python train.py --n_layer=12 --d_model=224 --n_experts=64 --experts_per_token=4 --d_expert=64 --d_shared_expert=0 --activation="swiglu" --moe_layers=[1, 2, 3, 4, 5, 6, 7, 8, 9, 10, 11] --router_score="softmax" --normalize_top_k=false --routed_scale=1.0 --balance_loss=0.0103 --balance_bias=false --router_noise=0.05 --n_groups=4 --groups_per_token=3 --init_std_router=0.0308 --lr_router=0.00121 --vocab_size=27714 --norm="layernorm" --norm_eps=1e-07 --tie_embeddings="early" --optimizer="soap_variant" --lr=0.00827 --batch_tokens=[65536, 131072] --seq_len=512 --train_tokens=383700000 --steps=4117 --dataset="wikipedia_en"
Below are experts of layer 3 (counted from 0) of a mixture-of-experts language model. Rows are named router (the router's row for the expert), gate (a neuron's input weights, with its number), up (a neuron's input weights, with its number) and show model dimensions 0-223. Each number is 128 + 24 x the weight over its row's rms, rounded and kept within 0 to 255. Numbers have three digits each.
After each expert's rows: a language model's description of what the expert responds to; "gets" lists some tokens that make up at least twice as much of what it gets as of all text. This comes from a sample of Wikipedia text that the model never trained on. Tokens count by the router's weight.

# expert 58
router:120083091136118128118117124158148154150131121177112161119116124129126126107139160197127104098135140162130153153127120119074150137158097121126104120158099123096156137106115138127110138158145104107114152128126145098154133135125118129099151123122106149138106139149139140093106154125128173142153143115150137071099116121126141120107125138128185097110145169107133106108101117134131114145113131136113095171192136108144112149103105196169171099114163134137117103100112159158088099109129121105058108136141134143161149132101124124081124183103127124147162098167076129122114153157085106110101132141143069121129154119164122168134106156150135126144102084164119107116125134131142134127116
gate0:144113139168148110143110068141142131141120131124123132108144130127098143130162138118134105121130128123124155112143120150122093140121066196127118185144129122133101112127131121148134122122125104126134156122101101127136144116101128130168128119116141126092130182131137176160122136159074125061122131127115127130079125111142098120157150146087131127143187166135129125145116127147099112117172136146112120128099132129126126067097123135129116154137115127152115088111132158191127102119149127116110134114122147080184135170146168127141136178169141099146121118147171122127084136127127179131134056098179109126094148138123110189101105146142126125179132153123127147105118113150096129128113
up0:153104137170147104130099060153151135132111133136133133106147126149085155137164142120137122122135130140118161115163104121142112142153073193128137188146134106136117110130127133171134129106125101134142154124073104136144153130093138142161132112082135115092137167122111147165121124175052123081130122127110132128086128103133113096134149154124140120146187177137142119153106127138114103124158141129115118132079126125122117072119125138127109127134124139153105112144121130192122100125133102118129129127115151101183118170150176130148136139168144101144115117158177120126105130140119167129141060102149128125079136137124109185109106140123117098142132169135126134108115120129092129110112
Description: Years and articles. Years and months following in, on or dates, plus articles the, a, and LaTeX dollar-backslash openings in math text.
gets: " the", " a", " The", "==", ")", " In"

# expert 28
router:142174109129131132176101131114135138133128136134119127094127109132113111124181144145146096106111158123093106134071162089112149124109120133145147147104088172085116140106119166085110155111145149114175115111170120101152095129146110108146157149144125139106128145088114145110119111135098147150144098115137161144149133141177148119168113142123115116095088143131149117116173144099152172110114163126090115162129102119109152094121132148143158088132104100157157113155112097166071158103134108079105093065109104150146128100126122134138132128119096091138119139141116115133168122121124129085152133180112091101106136138117178113125157130142153152129080109133149127136103111135157148170148
gate0:075130107148108109134088134128118094119145126129142120155119119099146124117137154103127154126127147139165146135136134121162161128155163131099145131129119130148087082129117153092141110098147120136117114187111161107185167136126126189113101148102147141127124121157155165131112183147121111129126121138154114116121130127167145120069145108129129118174140131138189104091157107122083128084115099166126128102114132122109107110138146134124139114179123130129093117084110133116132102120119118104105142132129151118102144101104117124154166126186113114129128148136139043121129118132061130128134129115139117055116089096115127169104128178129097092138073139127123153101146127145123105133123
up0:061101152153128117176103153136108105123105159078126143126126090090128139127131141113125160141126167117135136137110116151170136112131131190097164131134048145118143115088075143127129146118131091137135095133131130162137133135141196162086141117119122139136138137135146182144128148137158124130117171135158105131117115174150139082094119131075131131120129137134171126130172107146083129116126136144125176088123127128123142068129118137126101123129083119095112140112112077118125136098128166122112130153153107143127139123128132114146131123102062169135096180142125079099147129133116122121152157145138144095115114131132151167106105135120075128129109132125125132140122160155116120155111
Description: Possessives. Possessive 's and possessive pronouns after nouns or names, as in Stoker's novel and children's literature, with his, its, their.
gets: "'s", "'", " his", " the", " its", "s"

# expert 45
router:131153123100096158094138140128106128125105111132122121126126140132073169160125103165116116105101161184103154149136105128145079116174153163156100087109090146136175126150114175111116081168149106161091111086136144151094160142111140113136166082138116086144123134108106115174110123121140120101109150115149135130109124103148113114130106130165074129155143128145128075089103119126119140129128082112174118140115092126104109118141133173155117116184126153158129147100164179103124140075145138143122128128148113139164120114119125108087128129132107124147137090143104145132125123130145169141094108124092140152124121100140114099123138120149152135151189125146147096126148124124147117116077
gate0:138118121073154139128112111085167110135138137098128155131124138058140159146130141081148130152093121154170080116089121097158158128155088107113116175182153134173120140118136130110100164140144109073128106151123122098095135130082145149112113127137148081136156127140141122127140150146101134139112119130094139134123127101172120135137138116131118116130118123134127164124123114148143152138084122152152162127145152105139159137119145145122086128116146115117188144124110103126159101135128117138136128126115149123078123129124139067159102129207134124143113132135140128121096067115117207128066138142129140140090136131177131129153150116088102137127116167154115160127115150123145152129129
up0:166148127145083140103126124132119176118111108132133137121113129127120128117135122114108117142177108139127132098109107113112140139132156130126128149179091144115152128127147102148139141183115126151120106117168191139129128128047128135132126131162140018129127120137135125092124157143144131136138125117118164121127217139126121143138116131128096139124123132140142144125130137195100098120113114096106125135120123132143104106128144087162147147144121143127144135140124132157123136130137074059150124166155148141088132127117130112171115101124155150106127130135141121181129095117147139123135126116154101108088130124115100087153116072158092127130128169124091149099117109148158150125063
Description: Past verbs and participles. Main past-tense verbs and participles after was/were/he, such as been, made, won, released, built, and "Preceded" in succession boxes.
gets: " was", "ed", " had", " made", " used", " released"

# expert 40
router:120102093176162155154145090118077148104125094100112117127105079157121087077146126146087100134137153124126119104149122136120136136134151076158091160082175163137127119137147092148161107101110079114137111133174110173150091185118172141110085159103100104110152110109168134127118145115141127107174110151147106161137156126094129135125122166150090154121152119117131133154153117090139102093118097113148120090126159130121136145106098086082157115104112138105110118116110129138116142181107151107098094092145135151170147143128142158111140135173096138119138106074124157113131146117131147116108142149122165129129142124116158124134107148126125119125160117127148130109106118126142113105136
gate0:133183145117076161072131079119108189129128168119117074141127135136109136126124117109122123135129156128108179092115134125134123096140162118130124136158132135063130147125119116125137141149125098098101128135064145124129121139127076121115096142181121169128142129114106146136129130118130131136121112171126101174087098116127123126149139150126134175095114124157132138119119117094159124120136146141106098145119109127120118131171126117133116142129147172125139095160136099156174124109167199124129127113124142109118159112143148109157159147132133109119129116125141155127080129100136079113104125143113158090128165106166106170115152128161152179126132101137135171134098134186172126113181
up0:122151151120126117144115127105136041138111147141120121209122144123083103119123139154102166104138128146206143123133113099117145127065096148121126129134112128161120120136123130119146116165195135177202106122111110135115145236128123126110104141128111147124129126111126121156109147129131133149134131133138138135107105129146111090144113108120135136127148111109131118124171145121129146128135088112148130119114121106136121152148082141113129152149155113079152113140131123166128132128111130145137122135117108136131151124147104100141128127119063183126163108077127144150130130106113129064118104129099158129122115100129149169144152154140132163126099141140150109136173151118105120160105
Description: Clause connectors. Commas after dates and before clauses, plus conjunctions and relative words: that after announced, which, who, when, but.
gets: ",", " that", " and", " which", " when", " where"

# expert 23
router:174123096135108149124130133141151125131115125136104145090144082147179148099107130095122146098156147080101122151115112136150137091099145128114171149148108135108092112074111166097104176098142151125125138083138128117173092102122124131145127125115152166149121132134156152151142105138115146154111111152151137128130089168094131132145150102153169128127126129121168134155150130148149100125116081117099113129132141179134137085091147143135140118108121084149118150103151081146119168073114095080102117134129148147091148085096121111157085145128169103130112161142135148113163148084099143116183162162159138117132110142153137112153119117153100116135125139125120146107099084136146103111153
gate0:140126155178112129132128137143129128092148125136096076147173119158181133124103101129137113082128125137190117095124136080150121143106122109116123129069172095129110122086121141137102133128118215165129133140150118100143117116102147128115072155131173132106124139158068128131106139130104122128137129132099128167130139138136093124120105176106163106149146103131137080140123160075135157124126109176113139081117115133123142130140118131139117170144129108089152137120130103122139131131133165117199133161127125093104127114134090181103117127169163121119128176107167099134127154126083169126134113096107114128157147110139136128156130131123117092141142137137110129137160137118148155133135
up0:158126121137131136137137128117120128135123140096136148110096121124120119138124157124123132150135113116033137155135125148127132128159149135155137134153114149125151128166129118117182123124138080111146139143106116133112157132171131129126124130090119147159118117084129128139133133149152124133113125110140185087101105127083177128136158105142091148117104145127119199129131103153132099129095170123127132136091163142126113107127133143179126113123130128166124092131115156119107129124127104121101125085134106162140134138133192074162153115113108152143131101158099153134061094131152064162065154153178154128086121142100140134089138117134151112092133089132143126081085111146122111121093
Description: Conjunctions and apostrophes. Mostly and, or, & and hyphens joining items, plus apostrophes and possessives within names and contractions like O'Connor, Lil' and 's.
gets: " and", "-", "'", " &", "'s", " his"

# expert 11
router:128142129109165092131153143155087160151109146159125119154114142181129120128114116112105123095114133167164137104116124125138110148105099159102135119115132100108150085170152157096110135092133146116170164131152134104118115110107107106085112119087130102121143148120115093162162167107126110115114155129156099122157110133137087122135108099154183167115123144165134126130151137135153123142133111162126141128150089083135145095157137142160130126127094150167129113137103138126128115143108181168150123108104156085120096099144125106088099150110133158055125097114122110134094128138157177107117095143157094111133123132125108130177079134109146123118054166105151099127131123115095107142119
gate0:133123128125174166076146169129208122174073155113135114130140072143143146114103114149098123102129128147163154130132106145123104103124115132131117124152126133128102136137093100130106135104100174126138157133106082188129143206151181114131117122145113143115138142130138109128101104118143107170131134117127130123143134143124130106128141153177153126128102137140114105149154095161135139125151162116078087125129151161122127117128146091147131084142122140154079105180102124136080068125126188130135144165115123133105121143116165120136128123133117138130083132093134078127118126123110122127083129126185134141131177078119132144134112141148113139100115131099116134143110130119135154100102
up0:117146113125108057132147119136081126097155129110101064122142177117126136144087140193121172118108106103098110152125142143128125202175144134130141132147162124118142125128142123122155093096127099126141095082135110086163116125121108143146152124131131132148114108137116108160110130127143113162088136119096114143112125130140148114117149097156135131150138119127126111128087158096136135124101144118116142101086130064128119106104156091136131135138132090130145172122133120108125084128169113148132188130123111138137124182137089116132157117107131135130124181152099149153128126116129142149131168104125123078128121126116121060123132100131153092127155128209111132119137153129083136143121
Description: Section heading words. Words and markers in wiki section headings and infobox labels, such as Early life, See also, Personal information, the == signs and following line breaks.
gets: "==", " ==", "\n", " information", " life", " career"

# expert 56
router:102094122143096133097113136142156165078154109144120099097138095157133088158114122167074126107092133138095137115137107098079155116125131157155141149117112146132165150126108128088135145138150155079134122075121159107102127169126127117102128129130116116175077169145114172072092120131109160123126116150126187131123157165137141148127120123122151103147138150097131137099103148076089144158095129156079137172111153127148103128135104165137147101080114111114145107106116138150172136152142087160105113140129129142142149133106086136162148152104114141103158121114120109127116137124107134108108124134108108146114127104165152130142142134093164104105197137141116165114115116123145148131128
gate0:115175130151129132143130122113136129116172153138123135098167123127135128173127102123132126119146096101127122098116154122130143110099108150113120127149116140116090078084113124149064126089129148123133115131119137143134143125118134065126130224154133102160129141111122099121183096154153130123118165156125132139109138127147128132165151102161181096142121108180160163133129133116123132131090103084104124142065138124156123133130137136125106094102132139117150099163140155116130121112143140116188107134144137130135120142122093122126123065173142145158128113125088110153117122106129130123125140124134156134090089116110138102102141151104139100150127161158148133111076043129128080118133
up0:106179116188155196134114130126137113128138116143126127133147127136123149151127150135149115130120126138123123134102124127118150121112134111117119161150121128097120085099127145134042114072113142136128122112123166157131136140112124118130166213150131150093116140123077154134166095140133129125115156135158120154128101109129135121136139135128142108131116126172156105146123173131142130136090078084112129149102183126110134142130122184130140090096140132101083146136151151132131117108141123132167130124131136121137126114070151119158137098158147185153121133098048091084105121121128126156130134110130177114106115130130130124114112142099173112116134151150129126120114130189151075141129
Description: Months in dates. Month names in dates, mostly after a day number or in Born: lines, e.g. February 15, 1 July; also first names and name starts.
gets: " January", " May", " March", " April", " August", " September"

# expert 43
router:120110084112128156136069159142147106112116107160128109103172074115105108160128156120131132091131171126136165119120130114102173120102064114124113105175093145068175148108135137137112129120142130147106162086141137140124099112084116085110138110117109115162117134136099110123101149140107161144163109109173177100115152185164169166166131119101182126152147094121146137124089167131147115120115181129119149147140117124101104162127119144117143095104154139105153142113118135145138152164135122112137129140144125165106145135091099118137133106095070122117153099141104143137120115156117117137144124131152128125152121155143128123097152127138160120101106130092155094101136134156115149118165
gate0:126111115116136127118129127092083092144097114164146138105126160121118084125123129183095165136084156109151126138193159183125153126120121131129166138115107122149122146143102116116090127158137111141120147113097111159088138183166130106165128172152176139166113094128118134168120121127162096116079121140136108092123140129139104097128128142125103126090153155143100140130135141162108162120141151160143128090150138130106122171155116118140149143131120112126161141156123098139129118087183130145116137114127154128120136196142134112112139113123124123196115106144106131103054129127129136122146130159085165153133113068117092122125138140112146153168104114154132145146117099121124147088109
up0:123098123135127132137152104098128106104123119183127133127139130121119110111132125155118158114086141133133120135173147165127144109128129128132177152136100136128134150124063091138100125154134126114131181141122113186108117166123119121154134123139188140147147098130114155201123125113167109125075130130132084092104178131141126117132154158141103091055140137148114138159134174142068143103137133146162113129123153128115138145170111126124130128130138126131131129136123138144150124123186107133104106091104180111114137172126146108126133127130187129148128101152089126103057122109107144117129108142120175163147134082119130086077160145092127114141124133155130101148132116128144131095114
Description: Closing brackets. Closing parentheses, brackets and quotes ending a parenthetical or title, as in (Guayaquil), (last movement), plus some capital initials.
gets: ")", "\"", "),", "]", "\")", "\","

# expert 24
router:110183097154148146108105089121130121129131099117113142093148139150132129118145119146157093145126108181118127161130153147167132095133147087138124139128102153133099127154144112146118115153139140145139067118136125168111148152091164142145143099117110124154117087134153125145155119154096129076171153064154117165110107119140116125117163173163116114133121140104130084146136123158137120084134133114160120095105102111094126118130118124124136161170125127152086119085112108066083164115156128121130092126099141137140159124135145154075098137131139162172113106132137154112146115121140120118086106142147177163134144144126086124109101104122130120187137145163157113118109124088093125084128
gate0:123124119124110143114130131131130137135130110129108109117147098136124133104202150115134110082094129112151161159052137135098126129111127124165109095134141124106101095149129125135123103162123143137133130160130138140125100133127102109133126137089155131148100099137124079110108109125098136140137189151081077144124107131119102122143161152149155114132128124183142120079155081086136161098097173091121085132135134165145159140123149150161125147139146124178129121129123109153099125126166143146124125111112181097144132122123155131110136127132140131163128136126161130123131114130216127136171143128109131155137115100032116100131132123102124052141120130126126132148160116155128124113143
up0:146140143126165127140133150127127129114110135114134166127130156118149128163045101126118128176116138142116069104173167102159140144125127130124142172131111130124145178111160122129128104122124101119120129086119130121127155124128138156113129121136103112133155144130119162146187160111173120099126065115172166083150193101150133128126124088102120128118149150083125149137085151153089088127136123133128153124104147110119117087129102076129134128132114121101131129128129131086147109143103111110131159133131084163126129118143092128123128128125127141104123124108126158129126131111046122148087114128157125124135126189181107169125132173162152159116126122125160116103098131092128129164090
Description: Main verbs and copulas. Finite verbs after a subject, mainly was, is, were, also, not, been, as in this is, he grew, became.
gets: " was", " is", " were", " are", " also", " not"

# expert 25
router:104114152138112103112136110106131143135143145148142123143108152160107127134126144111121124113147092086111085148171141085118100148084126149138142103099168138175127144094114087102126115111101140140123117106110131147099109094102094124111090131156170131135108117117097162129114143102153110117095137129077169158176155147127152140159112090138104096133120143092112141158162149164137143149111181142146123145118149117136092135139138145148082110116120137112162134153103169123164096159138099134192163105120084122132145160112160160171123094115157139118130139123120073149126103124109151172155159110139159111133111138112094102123142158110085161104181100107105119156098104114128148142123
gate0:089166124124161121137154137136104146142153097164117191119134139140150144140093123109136175115104151173069101126120113106125130095186129128120149141121135102103150111065089131108077146097117146147159111149112136083123139173129130120165183128138154114124127144104112130130122075150124127127119140124128129135103102129119089156127127143099157124133127085132138157143196094132153111128151096128135103136102129114154143135104085131129129079122163127138129105090094086119130124101128128189144149128139112150125166132123131119139118100131112108126105138142170098143140129128132089149107128131149162107084190136163099137130136152162135123159085148159114113142126172170145135117093
up0:098136099174164115119167123126079143085112113124208131138138132109160126177113134120056127139107109118152096118124129106142167131107131101113133143117074169138159122112133190122120183149174121111114117130092158131131122156117135120107123121138156115151128185120124091184052107132084120097146141162123127134128122104120129167102143122132097139135126112137133156137112098129127126127121062127109181124110160128169129138135111099130136140136154128074145110113125095126155166123142127131182151120139128181135146132122105122133125142156141198121129126125142132097128126130088134126115114134130145131108146131159150119142127127090160151141112177109129105106136121131149124127142
Description: Table cell separators. Pipe and semicolon separators between cells in numeric statistics tables, such as sports season stats, election results and rosters.
gets: " |", ";", "|", " /", "%;", " —;"

# expert 2
router:103120125122093164129165142134126143134121130152113130137111136145180122104089118156104111126085118151126142096098156116127156127119114131146181120139121143081161115124106109159167130143139128118115113146118122117123094063090160130095096132133134141150117154106106166168127158109093151156091107126110134105150114194147140124116112111131155144147136123114118122128119134166137111113117099142084111092151207129071131105143133116130148137111152119173183084134120096112153126122084090106149151149157145121143144119095146103156152123106160126160152127161191144114121099117138121088128106094143093108148093133136102145165146109136130089101156121124098111106133079153106135139099
gate0:105062128192138128107127129117183103187126071123122124101129139108157153133106076096109121129154118140108129174177146133134091122140126162126202109123159135135140152134129116126171144160118113165121090102136112129108153132126131134164123160142128127117145128118123120129070139136091111113137143127124135140119135159116108099129134140161123136130135128113062106105121093101094140113136100143157118137137170155138137110120114130137131137131145142161135077140143133110064141112170050104082161128143119131134085147113154123111113110146125138172077170140129120133127126146100123133119151163068126130155160123106094132107132140120144136107131123158126164141137136097130145117100
up0:128131079117110153136164122118090106082088140077123125158102131112155112118093091123123118134105152130113130179120119093062115110143129114084168108131126122167128142128121154131156110172114124126140128114121131169146130128127112108125104105127161135131129140148119132060101159139110067111136090165119150136130123155134166120148142142111095111107122128131092139112110126095112119117151144162130117135184186098125127175168121153095122108143126113115122171134164126122112130122120088127115127132169143127112148129085121125145133122158134129122141175119121091125137103132135169121126125137134094118114129126099171124144134128136123169111187100162075145197133089124157160159180
Description: Heading markers, capital letters. Wikitext heading marks == and === closing section titles, plus single capital letters starting names or abbreviations, such as U.S, NART, TK.
gets: "==", "===", "S", " ==", "\n", " ==="

# expert 6
router:097164123141112121131162123100135138134126123100109126150104108129120097155159119111090091191159134129114093129138139143110147141093178166122127139117144137144156118140133083113119084097078133153132093131134116142120122180155112145178126089140112136132102075095111116137097128164148147097168109144157111136106140114136110139081157181118101106156124166121161148167157143111133107089126102126189103158080078148147103124108160110103118144141111095170137176106165120109115105154139106164128153125132136141145164158148083099114097095139146101148091149124115138096121141135129119157140095117147093110130155122121112121096122138099142172149124114152133124117133133094119143137118
gate0:122132136101142104116144113175174118151098137098155126120173129113132156128159087163168109132166145132098119145074149102157129126171154106156125169110124165143104130150144130130157095167130121141162135132131125105134091104156123142176116128117167132121155131126112133146127135103089120079143171113129143132109134124113153106153127170098130140096127120159121124075117097140156124134130114128125116073119128096099153166143082111128106125081136095123109117148122101111097088127146159121133113099113129159126157128127129069071106125111128079103143152145136127151132094129157121164123101199120118178130120167149152142124129129122152124118105090136105063120135128120143078128133
up0:132125131092126125159126142158179088121137145143154138139187110116125106173143138112151127140119155130090115094119143155177148097185150144149117135121146134131095127154123128135144155186134130146158092108157186128146062082121117130122123111131151174088142128150132149124153147137076112075136121139110144119078113113128130115123174116111134143135129108148133121095130122110096164142122134168122131159128152124124124110144136121120098116068130095077072127098113120096133083132132123140170117142085129132141164107118131101094149161125120138135171131179120146125145137141114137115123120127090120150127126091136110128112129144095145122118119090127094090133126137110117046120092
Description: Prepositions after verbs. Prepositions following verbs or participles, especially in, on, at, for, by, as in took on, based in, written by.
gets: " in", " on", " as", " for", " at", " from"

# expert 34
router:132107118115112127152136084143132128081128149115121093179116161149109113139096155112096161111144106098098117106132145111109106149131087137138106113114066139147119147105147127147123100116133176149160153107092153188102125118112114116108076115149134128082112128106099154152112162148162118117079117160070119151150153129106137157122107084160123142149120130118137143117142153147150119134111152107172175122130124127132110154106129162121131135111147104104146124150107141146158108166146145144167131070113096167141153150141132140163158154133151172106120148083107093146112109097122160157143150095138150074148121171128123135136155152090101150100158113152115120143112085114101146145131
gate0:151136139156158196118127097130139129123081132132149120126143133092104156113126130191162094098122140121125136130157081124133119141148114149095116107135141141109098138102124116118109085148129099131136124126096216125128129122130142129124140113117115152102135114158123116170114099120183084149120183114150140146129098153081141154131136093148125155132139084123143143115142131133135123067170162143132108104078119129168093147123170122123161139154114114134170127130121131109129103102166137074075124170164118109125129135088150146130129120113130129151169135136069144121092142136128162135145138131135109146145146116133078128084079112143108076111111127124171125124102130128130125121100
up0:134122136140120156129128114134123117117135128222105129091159128058128129129139142134151103166139135124128101129163098115190130108144114147116110133119171135135116148126188125123128135114093130131127075046129139167112090085127155125121116117127118133119090121155138129113124142166160140124138104126102126179067154125139114140162114144119104122114122133108187119096136118127104125146121175155095133129111146131159081101136155130113119131123099167094115119122119124154104133133153142121130114176135138123131108099100202132117155112104110137101167125147140130145126121141152168115144102163139170141125139146147108135091169095128094119127147161145184082125132126135129154137139
Description: Numeric table separators. Pipe separators in wiki tables, mostly after numbers or scores, plus semicolons in score lists like 0–0; 1–0.
gets: " |", ";", "|", ":", ");", "\":"

# expert 16
router:140153149132103141116128115129115140122141137107102102107113102146123118144139122119145156094160151129124125134124133166113130145116145140117125115124162097169151117154129101155097077093094129101083171127151086140119130163133093130158084095140098151096112088115106108146084110144163104102129103154144140177113119093116102108095165180114108150183126123122136100122146132087145122074145096128186112166100051157127094141119149098106148099148082118168138157115131154118115114126128147149120130163156134144145159132133120106113149104152147106144079132108115146112131137143155137162114131106150081133160148127119092132084113125114132159153110102145134137180115126130139124164168
gate0:154127138142154157131135130136141130121109116164141170092120080118119120123139138125134138102159133134161101118121144089090140141098129146125118128081152103129153128140124139129130166113163124064115097121089138116098141110132109130123115092122119127116111117179098093099117164139161138134080092068095113122128108146148172123178042119148130071176141137150104120128109140155104124160179122124118120115141110129127130139123134130128098121130092097114150149098125132121149125132116142199171162131101144102158140129127145138102129129135146144138205129144119142121141116138037159153113148144103102122110113125131078149136115080149101139097127128126111140148110128122145120135133
up0:147189134111078131120129150128131138103124112109167135146117139103122154163126088131131100192127161122141153126132129133137132089134131111139152137129122113142163101135099147130134095152121139192122164134130140148182125106158119125096119140167140141154186147052128125130126105128113129128162182156155152138107137118130086163090146079154126152107122140117089116107120076122137166113133147118133169130091117133126095093150073132117114144138167146120119082115202135121110126117105071122126145155120132133147158098130103128138132127152130125108085098140128079124160120128162120129137063124152138147116114113105129100094161163111162111137109099127133114115147139131122119122127
Description: Prepositions after verbs. Prepositions right after a verb or participle, especially infobox fields like Preceded by and Portrayed by, plus with, as, for, between.
gets: " by", " with", " for", " as", " of", " in"

# expert 31
router:141100146172117125147097133143118118110143114106127121106139204064115180116148104108170133139158124108091099122152140154107152107125134105134115174100117069128139100107128103169108084127071136138130159125163113127138127151130096172166126126114107142127114088108127124121153152118171136084146122142154155141105101150111118124112173129098136137098123091112133132134162120076149120138107095074186108118098163131119133125109181085105123125170149121120134129172161143139107120136103128144102124145176146129131132147113185086137142109143117137116095136139087126158169127113130130132142119137126108153140131131132125145123166137130137160133127100150137106121096085093103143094144
gate0:129107134108150154166135107160131135151133052129123105154135107092084104118116110133153080103149130098136123187095092124133132188128147116127142112121129114104130151120139091132086163111122148126116133114142166153127105137104128149112207147127129117116155142127100127132136128139131131126127120106128122142189119109131115115173190134131093127128146122123123068101124127123165126160146164124099087110123145138135122116146119125116110135181158102158121139093107163106101128102131129071133163151149149153094140167131142131131092131130079130091151131103150145130114119125130092122144128117108079168178128127104085130113174169153129121149150080128132137138130132076117093138128
up0:173161136137106115088100144108130109131107159144136110141128146171149136143115086124107141137128124160116117127142146132137114127127147168138118150127125078179155136137122142080117124158123132138135108163104119110135160129124144110152116112105142143151097117124135123157117129141122106080113129153119144090069131132126144130131046081153135125147124125104132175149155128166098125128103066157196183199112137131111093134130105119125185124067100116139122117148142107170126136089136149131138087093108138093140117140127107101124153115128209099135104136154097115111120158150124141127116118114130135174122169116141151151133107094120126129125131134111128127138141133156128134068130
Description: Of and the. Function words "of", "the", "from", "to" after nouns, linking to a following noun phrase, as in round of the, precincts of the.
gets: " of", " the", " to", " from", " for", " The"

# expert 3
router:146101112171118131165106119107119127128149119095134104109126165152173105163125147137145131111150137158132137139140130125119128131076108128141126094107125155095093133120164158125128094117110115118161143146099149134112105118139083127120092157109214155148103179138169098144137135101099137116076163155116127164162154132129156138138137161114167167144133110095136148156155144092145107134120164077086142108121147110132165126136160180110104129118140093155061135161108152134141091138096117133129125110117109152153152124119105132134121128140149120143133101141151147090101153106149098131127137083142114177139122132102117105144111137103132115111107117066122109104116098179111139172102
gate0:133157182093178098135129127089101129159180111135137129137090146143119101151157129090128149124170128130153135099161127121103094111136144124138145136099168129133108111150131171113097098132153098120113164166130141104141153155122131101156091129079128095143127129101119093123171131129146158153130119149091141129126081135122163123146146094133118113143160125117097094126124110128130135120109121128144125095129127133066124147198173135117099085129129122123103122116139132128130138162127101128153121165099144130135164148134150127156103135163138110101132038107177137129082183133137123129101082178148136143143136061149172116113128118106127109129126145135135122130108120131138089103135
up0:183129160119131138161188164097094121127169145135193141121144124143141133138157135121146135137129068163125121133157127166131108136149133156109127128141143127102112108128141130102133117189139129134148144128111126123137181093126120126149119132087156122113122106137129129086145119087159103127150160128115146119092115164128122134140150152127125120103145074096115152140131139122130132055124115135117099138109128118128069131122142129106110094138139104096113144129156112181091131151125090080129130129101081109095128079131105136113129075125148127132096107123122131118127179141227115132130124127144126106125154071184122123140133132128154107130154141132154122121092169123098156127123
Description: Line breaks in structured text. Line-break tokens ending headings, list items and table rows, plus leading list hyphens and pipes, e.g. after "= Estola cerdai =".
gets: "\n", "-", "|", "\n\n"

# expert 18
router:107164124138122155147135122134100129098129101074116163136103132143129123118172112105143121116181112079108135153131129177136153113130161104142108165123105132137119097128180108129118101132105109109075076116147135155125120179148150156165126132126118143122104072108127111137145172106142138108140126127156125131123145100099091105101153133151123121128130136109124115160174094116134143080123103091163106138123114153092135135110142110104138172183155093145096177125137138067097126155107144102091132137122140161164179151160168087122150097142129127148085120115125135140127137131164111106086108121108111149132138147124108132092123109091126150150139110143158085102115094093098118108120
gate0:133083151185118106141139102143132130119116085122127128109138118145087131119116059135171126082149102071127143102136117156091094107116143124156152142127127127104164132155107142104199112127125081109131104133087127110137172125133104126096126133107085128156093081143166122120122092129139125110116160109129128134156135151132133090140149126117116157161147118140126146129114121175136138153152126098110106132109129124132110134157140151166127177142126153101129111153144117161151141131122128134080136122138154120114165125154134142130131128172129114191110117131118151184129060128125148131128124130046126150130111124125083136119088162087163130115121101118157183148154117109096116121127
up0:149125123145157119147128133138098117087113118127114144104149121129133119146098061170139169136154140115095162109130127209136133113104103124107117132120129117137142122170106113101131129074129128130126092114129164098136171159158129115128123133100119180136079123187132101128130129168142113131076119120127121151162137124108123125113162139120131169158116119139094116135137138129128131129205125093124142142133167119152130110130127115141150099117112100145110154131151102148156127101121132132116115106131167112115174077105119173103128124101104128125080112141113128161079124115088135113118122167114131161180127099145117154128089113108177162136114117108088117200145131094144114100166
Description: Infinitive to, modals. The word to before verbs or after due, likely, up, plus modals and auxiliaries like would, could, may, be.
gets: " to", " with", " of", " in", " that", " for"

# expert 37
router:116086090082133163169140108151103110156120168128119147106163094101143117096141115104107167110139158104127124117097167164134091143116163118140110178129143155117101108134132131126135149118101127157127158128170134155116084150136178115098151121105098149112112089099183125153138137162144118107148129115146146152139115140116122152135113105160126161145121105157144163152131156119143100079110114080089109081151130101148132120123161126103134138077087151136142186092104133113115165144125158086115127092134127158156161155138131126129141136146078110134105152103116157129162154120116110180148129151116173156127139148131135133128144156134152160096116114120130153119107091077131154151139
gate0:172115132134123117103132098193140128121124120196125112136076133081124146134125116135079127156057107108123127126109119085120063100129135118128112161138155139103128126096136131105145136164135130138113100073109162115111131138122117114123082125141109145143144099128135145125091141127140120125083128122103153128145149130119135122101133117136099083099137157125138198140145142128108152130115147080123101154132149161140136103130095105155135143175162133097121130157134126211148178121140131146126114128130122155144125093140147125134161120128105156125181163126161136159184149132141135137150108128135152168161115126115141162120129110133104126112169060157134113123106115158121102143121
up0:139138137139104131108112124164174098092136123169117091131113117097136127180092122104082105146091097129131115133132103130088110133135125117130119170163157150140126068128114131130150141151107121129128076126139151140112157138134130123135136129157120091172125134126156100104137088138146045126064164149126161138149124118145156165105129108123120138109184127127118141161135122113102153126113148085131129168094128160108150072130121133129152113116157121114117139135113164202147157138120136153128131129134115102154123105132193137127143088130103154131151134136126160150196121095141146158159134125101129144159125114107130123112070102112126126202119123142105129120117146118131133146146
Description: Commas and conjunctions. Commas and "and"/"or" after a clause, phrase or list item, such as "In early December," and "1st place, gold medalist".
gets: ",", " and", "),", "s", "\",", " or"